python train.py --n_layer=10 --activation="swiglu" --lr_router=0.000605 --positions="rope" --parallel_block=false --init="trunc" --optimizer="adamw" --lr_mult_o=1.3 --beta2=0.95 --warmup_steps=210 --decay_fraction=0.684 --decay_shape="linear" --seq_len=512 --doc_mask=true --steps=7433
Below are experts of layer 3 (counted from 0) of a mixture-of-experts language model. Rows are named router (the router's row for the expert), gate (a neuron's input weights, with its number), up (a neuron's input weights, with its number), down (a neuron's output weights, with its number) and show model dimensions 128-255. Each number is 50 + 12 x the weight over its row's rms, rounded and kept within 0 to 99.
Before each expert's rows: "mostly gets" lists some tokens that are sent to it at least half of the time; "raises" lists some tokens whose logits its average output raises strongly, later layers aside. This comes from a sample of Wikipedia text that the model never trained on.

# expert 15
mostly gets: " Paul", "ley", "ong", " David", " Michael", "ang"
raises: " compared", " sq", " ft", "%", "7", "9"
router:49 45 63 40 50 64 53 32 51 67 38 40 52 53 42 59 88 57 48 52 47 46 51 41 54 48 63 50 47 59 44 42 57 30 51 37 43 65 70 64 54 74 49 60 43 61 43 43 52 26 78 54 55 54 52 56 65 34 12 46 54 42 48 44 71 48 46 39 53 53 54 44 67 37 50 66 42 60 46 37 58 43 31 53 36 41 38 62 46 58 50 62 79 46 63 40 55 49 30 42 41 56 62 58 35 54 64 57 46 66 66 57 37 51 35 57 33 66 38 75 65 50 59 39 38 51 52 50
gate0:39 47 54 28 37 43 51 49 66 49 31 60 38 57 34 40 66 71 66 51 55 42 56 49 64 37 45 52 55 49 42 50 43 54 57 39 44 75 53 41 49 48 52 53 56 46 05 40 36 34 58 60 56 57 59 38 49 57 32 41 49 60 48 53 52 66 61 47 57 58 57 49 54 66 42 41 68 46 64 60 38 33 52 76 78 15 53 33 56 70 60 57 48 54 48 67 33 41 30 57 53 39 39 61 55 43 40 78 48 37 40 66 44 70 59 78 40 60 45 35 46 46 60 61 56 46 62 40
up0:56 33 32 49 30 68 51 43 56 43 61 51 44 24 90 52 38 69 44 50 68 57 39 48 47 50 59 55 48 76 31 42 61 55 35 37 53 54 39 56 55 53 47 45 49 53 57 60 32 53 64 49 39 57 42 39 43 49 59 80 23 36 37 69 48 55 41 54 30 53 34 39 41 72 55 44 92 60 45 54 56 57 60 58 68 50 76 48 56 62 46 45 32 49 67 57 46 50 50 56 63 48 41 60 55 37 57 44 41 50 53 32 57 52 53 49 50 41 37 50 45 72 46 46 71 53 66 62
down0:41 36 49 66 61 36 46 47 30 48 45 30 61 63 43 56 41 66 41 49 51 52 20 69 34 58 54 55 52 52 43 40 26 52 43 33 41 35 53 67 52 56 38 45 36 53 55 52 53 50 54 55 46 41 53 51 71 65 37 47 42 68 39 59 60 40 59 55 69 52 45 29 38 59 44 33 43 48 71 36 48 47 79 62 53 35 38 56 51 35 54 46 48 47 35 39 35 52 63 46 48 37 57 58 38 47 43 66 51 36 59 50 36 43 41 72 37 41 47 56 42 50 46 48 46 55 51 50
gate1:52 39 47 47 48 48 28 37 37 53 26 61 45 34 42 62 58 57 66 31 17 53 45 30 48 52 60 41 60 37 52 56 41 78 58 70 54 52 39 78 60 49 50 52 53 60 35 54 60 48 38 53 18 63 74 48 53 60 60 68 54 49 29 54 50 54 35 50 41 70 43 51 60 56 49 25 30 47 32 62 38 35 44 50 44 25 49 50 59 42 48 46 55 52 37 65 57 50 38 40 57 36 64 53 42 45 54 68 41 53 44 42 68 54 52 28 25 56 37 45 37 55 59 50 50 53 29 69
up1:36 74 52 58 58 46 49 53 51 62 62 62 60 57 47 78 48 37 52 52 51 58 52 44 65 64 68 52 44 56 34 52 27 52 43 48 62 46 78 43 56 47 70 67 74 60 53 46 61 50 55 17 43 57 48 67 40 49 64 46 54 38 65 67 53 47 49 61 60 41 64 48 24 56 64 60 70 62 70 43 33 34 61 42 53 49 36 39 49 52 44 61 27 47 53 51 45 34 54 53 36 51 49 53 37 42 50 45 66 52 57 67 54 49 69 62 55 56 46 42 48 38 36 53 44 50 58 33
down1:43 61 43 46 51 76 85 43 70 56 38 52 30 40 35 37 59 53 54 43 56 32 62 59 31 34 48 60 71 43 46 26 71 34 34 63 52 73 32 44 37 40 38 80 43 33 24 51 51 51 61 63 52 51 52 55 35 48 48 54 24 63 67 38 56 54 59 57 51 28 51 35 52 44 47 77 63 55 39 52 57 49 46 35 56 57 49 76 57 60 56 59 51 34 42 64 50 55 44 39 47 60 57 32 42 51 50 62 49 46 49 36 37 49 33 47 66 51 62 63 57 44 38 52 43 41 74 44
gate2:48 63 66 57 44 55 62 20 47 40 52 62 54 59 35 40 61 50 40 36 23 26 52 53 51 50 68 56 57 36 56 44 38 63 34 48 54 61 31 57 49 54 72 28 69 47 43 38 56 46 46 69 41 41 58 47 38 67 62 35 46 66 60 38 55 52 42 39 23 65 49 41 44 66 49 48 27 56 31 63 45 45 77 49 58 51 38 44 44 46 55 75 48 54 37 48 44 53 54 36 45 52 51 49 61 58 63 45 41 58 54 52 35 42 66 33 81 60 63 63 46 67 41 43 48 53 51 65
up2:60 34 75 43 76 44 62 44 67 57 39 50 46 51 41 51 64 58 45 37 52 52 29 61 54 43 24 70 50 77 43 37 38 43 60 57 51 52 45 65 26 42 43 40 40 54 52 31 75 47 50 64 55 45 63 55 54 51 41 39 42 36 52 53 54 56 58 47 19 56 34 70 29 27 57 55 48 49 42 51 63 44 58 38 36 50 49 38 53 42 51 43 48 54 60 59 44 75 36 40 54 33 65 43 64 49 53 45 44 39 56 63 33 44 55 50 56 45 26 42 42 59 27 62 37 45 45 65
down2:55 46 43 25 34 38 57 56 42 58 50 33 52 55 44 40 76 30 46 38 42 52 54 32 48 49 44 57 54 48 27 53 45 69 34 52 18 60 50 60 58 46 57 41 64 43 58 34 52 42 67 54 31 55 69 58 76 49 61 54 56 48 38 56 46 51 63 66 64 49 70 41 40 53 57 64 63 35 55 59 35 55 40 48 65 78 56 38 42 47 55 59 59 50 53 29 36 50 47 49 60 57 40 53 78 41 63 43 58 75 47 65 48 46 47 58 44 30 55 43 35 64 41 34 54 72 58 65
gate3:48 50 52 45 40 71 57 34 50 31 38 38 33 50 40 60 76 53 68 50 30 42 69 40 66 54 52 47 39 34 49 53 48 38 41 55 37 43 71 27 37 51 31 56 48 51 48 62 56 57 44 54 80 28 57 49 35 11 37 49 56 78 56 43 56 34 48 36 55 49 51 40 62 64 63 63 45 55 40 47 43 73 46 32 79 67 46 48 38 53 42 44 36 38 52 57 39 33 34 42 26 45 39 29 51 54 56 68 52 67 43 57 39 62 46 36 64 66 48 62 37 50 44 47 35 58 57 65
up3:35 38 76 44 41 48 42 34 51 75 42 53 73 46 53 48 37 41 45 46 52 81 44 41 62 53 40 51 36 42 35 46 64 50 36 69 25 53 54 43 63 52 53 77 58 41 32 44 54 51 60 60 57 40 54 52 57 28 43 64 64 46 54 72 65 63 44 41 60 62 51 47 57 48 69 29 34 47 71 47 64 62 64 60 46 67 57 48 43 58 47 61 33 41 41 65 26 72 47 55 79 51 47 40 78 50 56 56 60 54 53 49 29 54 65 32 32 44 63 48 42 28 44 56 43 60 53 23
down3:17 46 61 68 33 37 59 50 62 57 32 50 69 21 62 34 65 48 58 41 71 46 62 60 68 56 37 29 52 48 33 60 35 46 41 41 38 28 44 60 53 38 53 67 24 38 50 52 47 69 58 50 65 36 45 52 57 62 60 45 57 31 60 59 39 62 43 46 53 44 43 40 35 51 56 48 53 26 56 82 63 51 58 44 38 48 49 55 67 62 35 59 50 54 64 31 31 62 63 20 56 46 70 45 27 49 49 51 44 53 74 58 45 43 38 42 55 46 45 75 52 60 52 55 48 40 57 58
gate4:57 70 51 64 52 63 54 33 54 31 44 28 21 43 71 51 68 41 51 65 41 42 59 60 74 53 55 58 45 44 44 51 44 52 72 37 37 69 37 62 53 45 15 57 52 45 43 21 52 60 48 59 49 54 57 46 33 61 66 49 47 49 48 55 34 66 50 41 42 60 42 45 37 54 71 42 56 66 59 61 35 40 49 46 43 70 71 46 63 47 53 39 37 58 41 57 40 19 54 60 31 71 31 37 39 58 36 46 48 56 55 53 41 71 60 37 51 49 38 64 43 46 62 44 74 32 42 58
up4:50 51 40 30 33 66 52 42 54 75 45 37 42 58 48 45 51 47 40 55 42 43 52 34 40 39 53 42 58 45 52 56 58 41 39 51 40 50 64 59 68 50 57 47 57 55 50 33 59 50 41 52 36 51 49 58 59 33 41 65 33 61 60 42 80 47 56 42 69 56 57 49 51 52 48 33 57 47 45 22 50 53 37 74 65 39 53 52 34 35 37 40 58 46 66 41 54 74 50 67 52 51 79 41 64 27 58 51 46 53 43 42 72 56 67 58 49 58 37 50 43 53 35 64 29 64 62 61
down4:38 49 45 53 64 68 46 53 60 55 61 38 38 58 49 33 62 23 53 43 47 53 45 33 59 60 45 77 51 50 58 56 48 34 40 33 69 43 58 49 57 55 26 39 39 63 60 56 41 54 59 58 60 61 39 65 41 38 39 49 32 51 72 58 41 53 64 47 60 47 55 48 60 59 42 69 40 32 60 44 47 54 35 55 56 52 45 57 46 31 53 43 67 59 52 60 54 50 62 60 48 79 42 63 58 52 86 44 41 49 48 53 39 53 52 48 67 52 57 63 52 61 39 36 50 34 53 28
gate5:45 64 40 51 34 80 43 43 53 68 63 45 69 37 61 69 50 43 71 57 53 51 34 35 78 49 63 71 55 44 56 47 69 60 55 60 55 46 67 65 30 53 34 63 65 51 65 48 50 55 51 58 42 64 42 42 60 30 75 67 59 49 47 56 61 64 69 65 20 36 57 22 53 64 49 70 47 52 67 36 32 64 34 58 58 69 36 69 46 46 45 42 38 55 44 44 32 45 51 37 64 49 37 61 34 52 44 44 54 53 43 51 68 61 67 42 43 58 42 54 51 40 39 45 42 36 36 39
up5:46 46 58 51 57 49 39 58 40 52 59 45 43 52 67 69 41 59 40 71 41 20 59 63 26 31 50 29 44 55 49 41 45 36 42 42 50 54 54 32 38 67 53 30 34 53 49 56 14 56 48 33 62 63 49 37 49 68 55 47 28 51 31 41 69 29 54 71 58 63 42 52 37 45 36 28 74 37 59 57 52 43 69 57 54 42 57 43 34 69 43 41 80 59 50 70 44 65 56 55 47 53 60 61 73 39 34 50 57 53 47 37 56 48 35 43 48 60 42 56 50 36 51 63 68 58 27 79
down5:47 47 44 38 42 42 52 38 39 64 74 57 53 66 47 47 43 54 40 51 39 58 43 45 53 28 41 16 37 70 36 32 46 62 46 34 53 47 46 70 51 54 69 58 48 89 27 61 54 27 44 54 64 56 52 34 27 45 43 68 54 77 48 54 62 42 57 23 35 60 54 47 51 29 52 44 57 65 60 52 56 46 71 37 81 44 53 48 36 48 51 60 42 64 59 56 67 54 56 71 54 34 53 57 64 57 39 66 52 55 58 50 56 51 52 42 20 39 42 43 58 48 42 34 52 49 47 43
gate6:54 71 45 56 49 33 52 30 51 55 68 59 50 37 49 34 53 73 51 50 37 19 49 71 35 63 69 50 54 56 41 44 45 38 77 51 48 31 50 37 31 58 46 43 44 40 68 51 35 52 50 50 68 27 60 47 16 39 67 45 55 25 32 52 39 65 62 46 54 53 35 42 58 65 52 76 44 45 65 32 41 47 73 33 44 53 78 45 51 65 62 64 62 58 62 42 58 45 38 33 28 50 38 43 57 83 54 40 62 53 66 42 31 66 46 47 40 56 39 58 38 63 34 38 68 39 53 40
up6:53 42 63 48 46 50 55 63 33 57 47 46 21 48 57 49 46 42 35 61 53 63 70 72 56 63 48 46 59 75 43 49 60 46 47 64 32 39 57 54 51 53 32 68 44 48 42 42 55 46 53 34 31 55 69 71 57 50 54 44 42 70 46 60 73 43 64 61 67 61 44 67 48 70 39 63 39 51 38 17 59 49 44 39 66 62 55 70 42 65 49 58 72 34 63 56 47 46 58 37 33 33 65 34 48 62 45 36 66 41 59 58 35 39 69 53 27 61 34 47 49 47 28 44 41 38 58 52
down6:37 47 43 48 49 78 39 47 67 66 47 49 54 47 59 54 59 31 43 46 48 48 28 66 57 43 64 50 37 50 52 71 68 31 54 39 53 70 34 44 35 26 29 45 47 44 37 81 31 54 72 68 50 32 38 25 66 49 38 44 53 68 69 44 45 70 29 36 49 59 48 49 50 28 67 52 56 44 44 49 69 31 43 52 71 33 39 39 74 43 44 41 56 43 47 46 67 39 63 41 45 44 36 49 27 53 41 29 61 46 40 50 61 76 46 51 60 59 80 57 58 66 53 48 48 47 45 64
gate7:60 52 48 57 47 66 43 50 48 33 51 42 55 37 62 22 51 34 53 41 63 53 50 76 43 50 53 65 51 59 71 47 53 26 55 68 35 64 49 44 66 57 34 64 90 48 52 37 57 47 62 47 72 41 59 52 38 45 63 53 40 63 60 46 44 57 35 29 47 63 38 59 52 63 40 67 55 50 47 55 65 62 57 63 51 43 43 48 48 62 72 55 59 41 47 57 57 55 30 40 46 72 47 54 32 40 58 62 51 42 47 54 53 56 65 61 66 40 57 28 23 64 43 26 48 40 40 58
up7:57 53 38 40 55 51 45 69 47 57 47 62 70 59 48 59 62 64 73 66 42 43 33 18 37 51 57 33 42 45 40 45 34 48 48 34 45 37 56 50 39 68 75 39 33 60 46 55 43 61 53 56 39 49 61 59 53 49 30 68 53 52 32 55 57 51 55 32 38 57 52 67 44 53 43 37 58 36 42 41 27 49 58 41 45 57 48 57 38 40 58 40 54 48 40 47 33 62 44 50 51 54 74 68 74 55 51 54 59 44 57 41 77 65 35 37 47 72 23 32 52 45 46 55 53 47 56 41
down7:55 55 59 55 68 36 52 51 47 65 53 47 60 76 52 52 60 60 73 46 64 66 42 48 40 52 23 62 47 55 37 52 50 55 26 74 49 37 63 37 36 62 52 44 29 43 49 49 54 52 44 48 33 71 24 26 54 43 51 55 44 28 43 42 53 53 65 25 65 59 27 39 46 35 43 35 61 64 58 49 64 57 37 61 47 48 67 62 55 58 32 47 48 52 55 57 47 57 55 44 54 25 50 30 42 42 33 42 43 43 59 62 47 40 58 47 45 35 39 45 69 33 58 33 76 64 62 69
gate8:65 27 54 63 60 42 42 41 48 59 59 47 72 51 26 61 46 40 39 51 59 46 77 33 74 43 60 44 21 56 52 48 71 38 48 23 46 69 51 59 30 50 25 53 70 64 44 42 36 56 66 29 41 36 46 63 70 56 18 50 56 41 45 61 44 36 48 59 43 43 34 26 46 56 73 38 59 51 57 50 65 77 75 58 66 62 54 39 49 38 48 53 28 55 75 66 55 38 39 54 51 37 44 36 47 37 38 61 44 45 51 65 42 50 54 57 51 57 71 54 41 39 38 46 45 44 43 66
up8:66 40 60 62 66 39 35 57 36 33 61 63 43 51 30 50 62 48 71 39 51 43 48 44 80 43 47 40 52 49 40 60 55 54 34 63 48 53 53 63 26 58 55 62 49 65 55 40 50 38 69 48 70 48 51 49 37 35 20 47 59 68 51 51 48 43 17 67 42 67 32 48 48 54 33 53 44 64 57 51 46 66 70 66 46 46 33 25 38 71 29 53 46 51 42 50 45 46 16 43 52 45 58 18 63 50 42 57 36 57 52 60 42 45 26 51 47 60 64 55 48 49 43 37 50 39 53 58
down8:39 40 50 39 57 42 36 55 46 39 57 79 44 56 60 41 40 54 59 46 55 68 45 44 53 49 70 56 67 55 50 47 47 26 38 29 54 65 51 36 50 38 31 58 50 58 54 39 48 55 72 41 37 50 47 25 68 57 48 65 83 61 58 64 46 42 48 37 64 30 72 58 64 45 41 37 59 43 55 57 57 51 42 56 40 40 35 29 48 44 60 55 74 41 67 61 53 45 52 48 46 57 69 66 55 59 41 46 53 58 41 38 69 43 40 43 41 28 55 71 59 54 55 42 13 51 77 43
gate9:44 55 54 54 53 31 76 47 54 57 53 27 60 44 50 58 59 65 58 64 60 54 50 39 31 44 44 48 67 32 41 25 67 66 65 49 51 57 35 43 63 65 54 74 33 43 66 47 45 61 55 67 42 54 46 44 70 33 39 53 34 34 38 40 33 62 36 34 43 50 29 37 50 53 45 50 49 38 43 56 52 52 45 58 34 48 53 45 48 43 54 64 51 44 53 38 38 51 35 35 52 33 57 67 58 18 37 24 44 72 61 39 42 55 55 27 63 46 33 75 63 68 47 48 51 35 39 66
up9:51 39 46 68 54 49 52 36 62 51 53 50 55 62 43 27 60 37 50 55 41 54 53 59 48 57 55 53 35 65 33 76 45 46 57 47 60 51 45 60 26 21 52 31 69 41 40 70 85 38 37 53 38 37 37 43 32 66 60 61 67 40 75 48 37 34 63 42 55 63 42 56 44 43 55 67 48 47 48 50 74 44 59 32 72 68 60 47 59 54 56 42 39 54 71 45 54 58 54 34 39 56 20 37 34 71 45 53 47 48 45 51 32 50 57 47 39 58 45 34 74 43 56 50 59 40 47 58
down9:47 72 66 71 53 58 43 55 51 53 45 57 39 52 57 51 65 46 78 44 44 45 57 65 45 41 41 34 60 41 17 39 42 55 57 66 53 47 56 60 53 72 55 73 44 51 41 47 67 44 32 48 47 64 45 53 49 37 56 53 48 50 40 52 45 44 39 52 50 61 27 27 48 55 35 26 40 52 57 42 44 35 61 38 55 67 46 52 74 38 48 36 46 59 54 52 27 48 44 62 65 39 48 34 38 43 52 62 34 59 57 57 31 34 50 51 58 41 63 39 35 53 58 61 50 39 67 48
gate10:61 56 58 65 64 41 49 56 49 53 57 46 50 47 48 47 60 56 36 52 41 39 56 62 38 64 49 38 52 49 52 35 56 60 42 41 55 39 52 44 49 63 54 37 26 57 30 56 71 51 45 44 42 56 59 51 51 50 58 48 40 30 33 44 47 70 50 39 46 50 56 61 56 47 61 35 53 54 44 63 54 45 43 42 41 56 41 60 29 37 67 50 49 50 45 51 44 50 38 37 49 58 62 53 39 54 65 63 54 53 50 52 46 59 66 62 64 58 40 54 48 55 49 32 20 31 50 41
up10:44 36 39 56 52 62 45 36 50 59 48 42 48 45 52 41 42 48 76 66 55 39 57 45 67 48 42 52 29 43 58 44 63 47 39 37 48 38 30 38 43 45 40 62 52 55 59 49 43 61 49 50 40 51 51 39 57 55 44 54 31 61 63 58 41 40 74 25 53 46 47 53 46 70 54 67 49 57 42 41 46 25 28 57 56 67 52 50 53 59 66 45 53 44 65 64 52 52 61 53 59 58 54 62 44 26 40 41 50 57 40 17 70 45 44 72 60 29 75 51 50 60 61 66 73 62 24 61
down10:59 41 51 55 52 40 41 48 64 41 58 61 42 53 61 47 52 43 43 64 35 54 41 29 59 62 63 46 30 40 16 44 32 39 87 48 64 42 67 78 70 46 47 61 57 51 43 63 60 53 36 34 58 45 55 28 43 31 43 49 63 54 29 47 51 53 36 60 32 65 48 36 48 55 68 52 51 53 60 49 51 50 63 58 45 60 66 47 41 19 46 45 28 58 24 56 42 40 63 65 58 51 56 53 36 48 49 54 46 52 68 76 46 39 56 26 37 42 36 34 54 58 57 55 52 54 67 57
gate11:56 52 68 49 65 76 33 61 69 31 35 55 37 57 45 51 93 71 46 77 40 49 56 54 61 41 56 40 72 62 52 50 56 48 50 37 62 38 46 45 46 48 56 61 53 43 62 43 58 55 63 55 52 52 53 61 55 38 56 52 56 50 59 67 51 58 67 36 30 61 57 76 54 60 58 61 52 56 66 51 52 41 30 52 58 58 41 72 40 48 56 38 56 49 56 77 48 41 54 34 41 40 47 51 43 58 44 60 37 50 60 62 38 55 64 28 65 65 31 65 44 32 37 51 60 44 55 65
up11:55 62 36 53 36 48 28 32 47 51 58 54 52 52 47 51 38 55 42 19 57 61 50 55 61 32 28 56 51 47 35 52 47 42 34 42 52 44 47 70 34 38 41 34 42 50 36 72 41 50 51 40 61 56 53 73 36 51 50 65 41 52 40 36 65 50 57 55 28 67 25 54 63 51 43 34 44 46 55 62 59 48 65 36 65 68 43 58 43 63 53 76 43 67 66 24 47 52 36 38 55 48 44 50 40 51 54 38 66 60 43 39 52 75 33 53 48 56 62 71 65 56 49 31 47 45 41 68
down11:45 55 42 70 64 59 49 58 55 52 44 67 55 40 63 59 38 64 51 69 59 61 59 71 67 57 65 44 25 53 40 59 42 44 59 47 54 46 43 31 71 38 36 53 66 40 72 33 56 68 50 61 38 45 27 42 51 42 54 45 50 39 48 50 59 44 44 40 39 72 61 22 53 44 67 46 57 46 65 54 30 81 25 62 55 48 48 67 64 40 34 51 68 55 24 82 56 58 57 44 65 34 61 68 17 55 44 52 61 32 50 34 48 33 71 50 53 55 41 43 43 46 70 28 61 44 42 46
gate12:55 58 64 59 51 47 19 43 60 43 28 49 46 28 54 45 51 29 49 45 36 73 49 23 47 57 51 44 58 63 48 37 44 56 48 75 51 65 63 66 27 61 49 61 57 55 57 48 49 45 49 41 51 17 54 58 55 43 43 57 58 41 33 47 52 45 25 36 42 68 70 47 60 62 44 39 19 60 48 44 51 46 47 38 48 34 43 45 42 44 52 50 51 48 56 57 45 33 48 56 50 58 73 50 56 75 64 58 44 58 53 40 49 63 53 53 64 65 54 67 59 75 66 44 37 78 63 36
up12:40 41 58 42 62 43 60 44 49 31 51 47 59 52 38 47 98 36 56 39 54 40 43 33 44 62 50 56 46 41 70 58 53 53 64 48 50 54 51 54 43 72 46 39 67 47 60 44 60 52 46 44 50 34 32 34 43 47 35 42 78 49 58 36 60 50 57 51 58 73 43 67 58 42 56 67 32 53 39 67 64 57 49 48 35 49 43 48 42 50 25 34 35 54 48 44 49 61 37 53 34 51 64 40 43 32 49 48 40 71 69 51 50 32 48 49 44 42 52 29 57 65 49 58 48 56 63 50
down12:53 39 22 63 49 55 51 45 46 47 42 39 42 48 66 47 23 67 44 43 64 59 64 38 49 45 48 55 44 43 57 55 44 43 24 39 49 44 46 48 31 50 54 53 33 64 15 44 35 52 59 58 48 35 52 76 73 40 60 60 43 42 65 56 80 42 39 41 62 31 47 55 59 69 57 33 53 58 57 55 38 53 42 48 50 46 60 69 54 41 61 63 68 60 65 48 80 79 58 53 57 63 44 65 69 55 47 43 41 55 37 54 65 66 40 52 52 31 26 53 61 44 35 56 65 64 27 63
gate13:57 58 57 37 36 59 53 53 47 44 44 62 59 55 59 35 62 59 54 49 52 52 44 63 58 49 35 59 36 58 49 33 32 42 60 45 67 59 38 61 45 42 59 31 60 38 41 48 53 63 67 67 38 45 74 43 58 59 62 59 40 59 48 83 50 51 42 35 44 47 44 55 60 58 54 59 33 67 36 58 20 45 43 71 30 51 38 34 38 43 65 56 33 51 61 45 47 52 45 33 35 57 43 32 30 58 55 50 39 70 41 20 56 41 51 32 37 45 47 61 68 83 65 44 42 57 58 76
up13:44 48 44 67 57 57 58 58 46 42 48 52 33 49 44 47 34 53 57 33 38 54 63 56 31 56 36 34 74 68 62 51 52 43 28 50 54 53 52 57 58 52 63 41 25 45 39 36 30 59 53 45 59 52 47 47 84 56 43 53 69 56 34 53 66 30 59 57 62 65 52 77 46 46 65 67 47 41 49 60 70 52 46 63 58 44 41 60 66 55 57 06 51 38 51 49 71 31 28 62 40 43 61 51 41 43 75 56 65 22 44 43 57 58 54 51 50 45 51 42 53 42 69 37 48 46 51 60
down13:54 62 47 63 51 60 50 56 46 66 61 56 42 59 53 45 54 44 64 18 41 58 38 59 50 45 49 65 48 55 57 42 54 31 50 34 52 53 64 50 65 52 71 52 62 44 49 39 30 42 47 52 65 57 38 67 66 38 60 37 47 37 64 47 11 64 33 51 68 42 57 58 43 60 48 83 52 40 39 24 31 63 50 53 56 41 46 46 60 32 51 36 36 62 59 64 60 53 58 47 63 50 68 33 53 56 48 56 31 26 58 37 53 44 19 32 46 67 54 60 52 38 44 37 58 63 42 15
gate14:56 52 54 27 28 39 36 33 38 28 23 42 52 53 50 70 64 51 45 56 67 54 63 34 64 62 52 57 52 42 54 42 72 57 46 47 45 31 36 42 48 50 28 51 56 48 45 48 44 49 61 61 42 43 63 53 51 66 23 18 57 55 38 50 47 52 46 52 39 55 53 49 52 63 33 29 33 51 61 74 58 58 43 43 34 41 57 43 56 41 37 42 58 36 48 46 59 35 46 46 53 46 63 50 50 36 56 57 39 49 53 53 20 59 75 32 46 48 66 69 51 58 76 41 48 20 62 31
up14:45 42 46 46 51 80 52 35 66 46 49 52 65 43 35 58 65 57 36 37 36 72 44 40 53 21 59 51 56 43 39 42 43 32 40 48 51 55 45 68 53 61 46 52 64 48 51 64 48 44 53 54 47 48 63 46 76 61 35 31 35 57 38 27 42 65 31 35 51 31 72 36 53 47 37 45 26 37 48 50 38 62 19 66 40 68 60 51 43 40 23 35 57 39 60 49 55 45 37 50 46 61 51 59 40 44 73 78 34 68 52 32 38 59 52 43 55 64 43 75 63 49 84 52 38 35 61 53
down14:59 41 67 61 48 44 33 46 17 52 63 56 28 54 39 19 42 43 60 58 52 64 78 52 56 79 54 48 62 41 82 50 57 46 57 36 27 47 45 40 51 37 65 14 52 27 53 58 64 53 45 48 50 33 42 63 49 49 44 62 47 47 29 53 42 51 50 44 51 32 57 55 74 58 53 45 57 44 70 62 37 60 39 55 62 47 61 58 41 54 63 41 54 51 61 45 46 26 30 51 44 41 45 69 60 59 52 31 64 55 47 59 43 44 36 71 78 24 73 26 34 35 44 48 51 56 33 48
gate15:63 70 38 44 38 52 54 60 64 20 62 45 35 35 48 41 61 44 77 51 31 58 44 53 54 52 32 37 59 57 42 61 39 57 37 36 58 41 36 38 65 52 43 33 51 42 36 67 58 47 60 64 51 52 41 54 44 53 42 58 53 47 54 30 60 61 45 44 43 63 51 66 55 45 52 41 48 60 55 61 53 43 54 52 46 45 49 71 60 56 61 52 47 59 62 64 64 48 38 50 47 44 47 41 43 49 55 53 19 47 34 39 57 50 52 34 57 23 73 40 41 41 91 34 34 44 57 65
up15:40 38 64 46 64 50 49 36 45 75 37 65 79 47 67 32 41 59 31 44 53 50 61 41 40 44 53 64 44 35 42 66 45 50 34 61 33 23 58 63 46 34 52 63 69 39 42 51 60 45 51 55 45 54 52 45 79 63 43 37 38 48 45 63 69 43 38 55 67 48 56 53 54 51 43 40 40 64 44 31 55 57 44 52 44 56 60 40 54 46 45 55 66 53 22 40 23 57 39 41 33 58 62 53 49 60 42 53 52 70 49 78 38 45 45 37 53 61 49 48 65 64 52 48 35 47 54 25
down15:64 59 50 52 48 46 47 51 59 60 73 69 45 43 45 42 66 47 53 56 64 53 63 47 41 42 28 41 65 36 63 51 57 41 50 72 59 24 60 14 33 59 57 56 77 32 47 54 43 35 58 29 62 60 62 25 47 48 54 40 42 60 38 40 51 60 42 50 57 59 41 53 50 67 62 66 52 48 50 36 50 50 64 32 46 65 55 49 60 44 30 36 40 45 54 46 20 40 42 48 54 61 45 51 41 36 47 52 50 45 43 59 38 50 60 24 47 57 25 48 43 54 52 69 49 56 61 42
gate16:32 59 67 71 55 51 73 36 55 51 35 64 48 62 43 47 42 39 38 42 23 48 51 64 55 33 60 62 44 44 55 44 41 42 48 58 63 39 49 59 36 60 55 43 53 44 48 43 57 62 55 46 35 52 49 48 41 72 66 45 65 59 52 43 25 54 42 32 38 51 61 46 53 48 53 61 48 72 41 58 38 86 46 47 54 71 67 50 47 46 59 41 51 62 30 52 50 23 52 32 39 36 42 38 32 59 38 54 13 60 31 29 63 42 43 31 55 61 40 53 57 74 39 58 57 64 57 68
up16:63 52 49 73 51 52 35 53 42 60 46 43 44 48 55 41 39 60 50 62 20 63 52 54 62 57 44 44 46 57 44 68 39 48 38 33 23 57 72 65 57 51 35 78 24 71 49 57 64 30 50 44 65 65 52 46 48 38 45 59 68 29 51 28 29 51 64 47 73 53 46 40 60 44 72 54 65 61 55 64 60 49 61 54 55 70 55 69 36 33 74 39 41 67 58 48 44 52 62 49 45 42 62 32 34 34 32 66 40 27 28 60 33 59 41 58 52 61 35 41 71 41 39 61 44 35 25 36
down16:61 60 40 43 72 56 31 43 33 43 39 55 23 55 53 32 73 48 46 56 51 43 56 48 58 48 66 40 36 64 50 65 31 55 69 32 33 85 55 57 63 57 62 56 55 43 59 42 42 36 52 55 48 29 55 45 61 48 43 53 42 40 68 43 55 53 37 35 52 48 41 51 33 49 60 76 33 37 43 55 48 52 57 35 46 49 38 49 37 24 66 41 60 56 55 39 52 70 56 57 57 51 34 68 61 39 47 36 76 52 47 62 55 48 35 36 50 51 45 45 77 55 51 50 54 47 24 37
gate17:56 58 45 43 45 61 59 51 61 72 52 39 48 56 38 52 85 61 57 41 54 42 48 82 35 66 44 50 79 43 34 59 42 63 52 55 68 46 47 53 61 63 42 76 47 28 44 52 68 14 34 50 56 58 66 57 47 26 37 51 60 34 49 47 47 42 48 63 58 54 38 40 43 57 70 44 48 67 56 36 48 37 46 51 46 59 56 47 52 45 44 61 59 53 58 56 41 64 35 76 53 51 49 41 47 52 34 72 49 28 55 44 53 31 51 47 44 43 51 42 39 44 65 65 35 45 80 54
up17:66 48 41 67 49 47 40 39 59 54 47 56 61 46 44 59 29 66 54 66 31 56 65 27 29 39 62 51 30 28 38 42 47 39 45 58 52 58 56 59 37 48 51 43 45 58 52 48 52 58 66 65 51 57 42 48 44 62 47 33 40 53 38 45 47 43 41 64 43 81 29 46 67 62 31 53 52 62 45 53 63 73 54 35 38 51 50 29 54 44 46 53 49 67 37 34 46 43 38 58 28 51 58 53 49 47 48 44 30 43 50 53 38 70 71 39 76 60 47 38 54 76 62 44 46 48 54 58
down17:59 50 58 40 52 62 54 31 64 53 53 56 57 48 45 59 41 49 59 30 41 32 56 44 36 52 62 51 53 40 40 64 47 31 51 69 39 34 35 51 47 40 34 54 51 27 33 57 38 45 48 61 48 42 50 46 37 45 47 44 42 57 32 45 44 38 48 61 44 48 65 49 55 49 58 43 47 80 45 34 62 42 57 52 37 52 77 62 74 39 50 62 53 85 45 72 65 61 40 75 57 41 63 47 44 63 68 45 39 62 39 25 32 55 40 56 44 70 42 52 48 77 54 48 53 41 50 67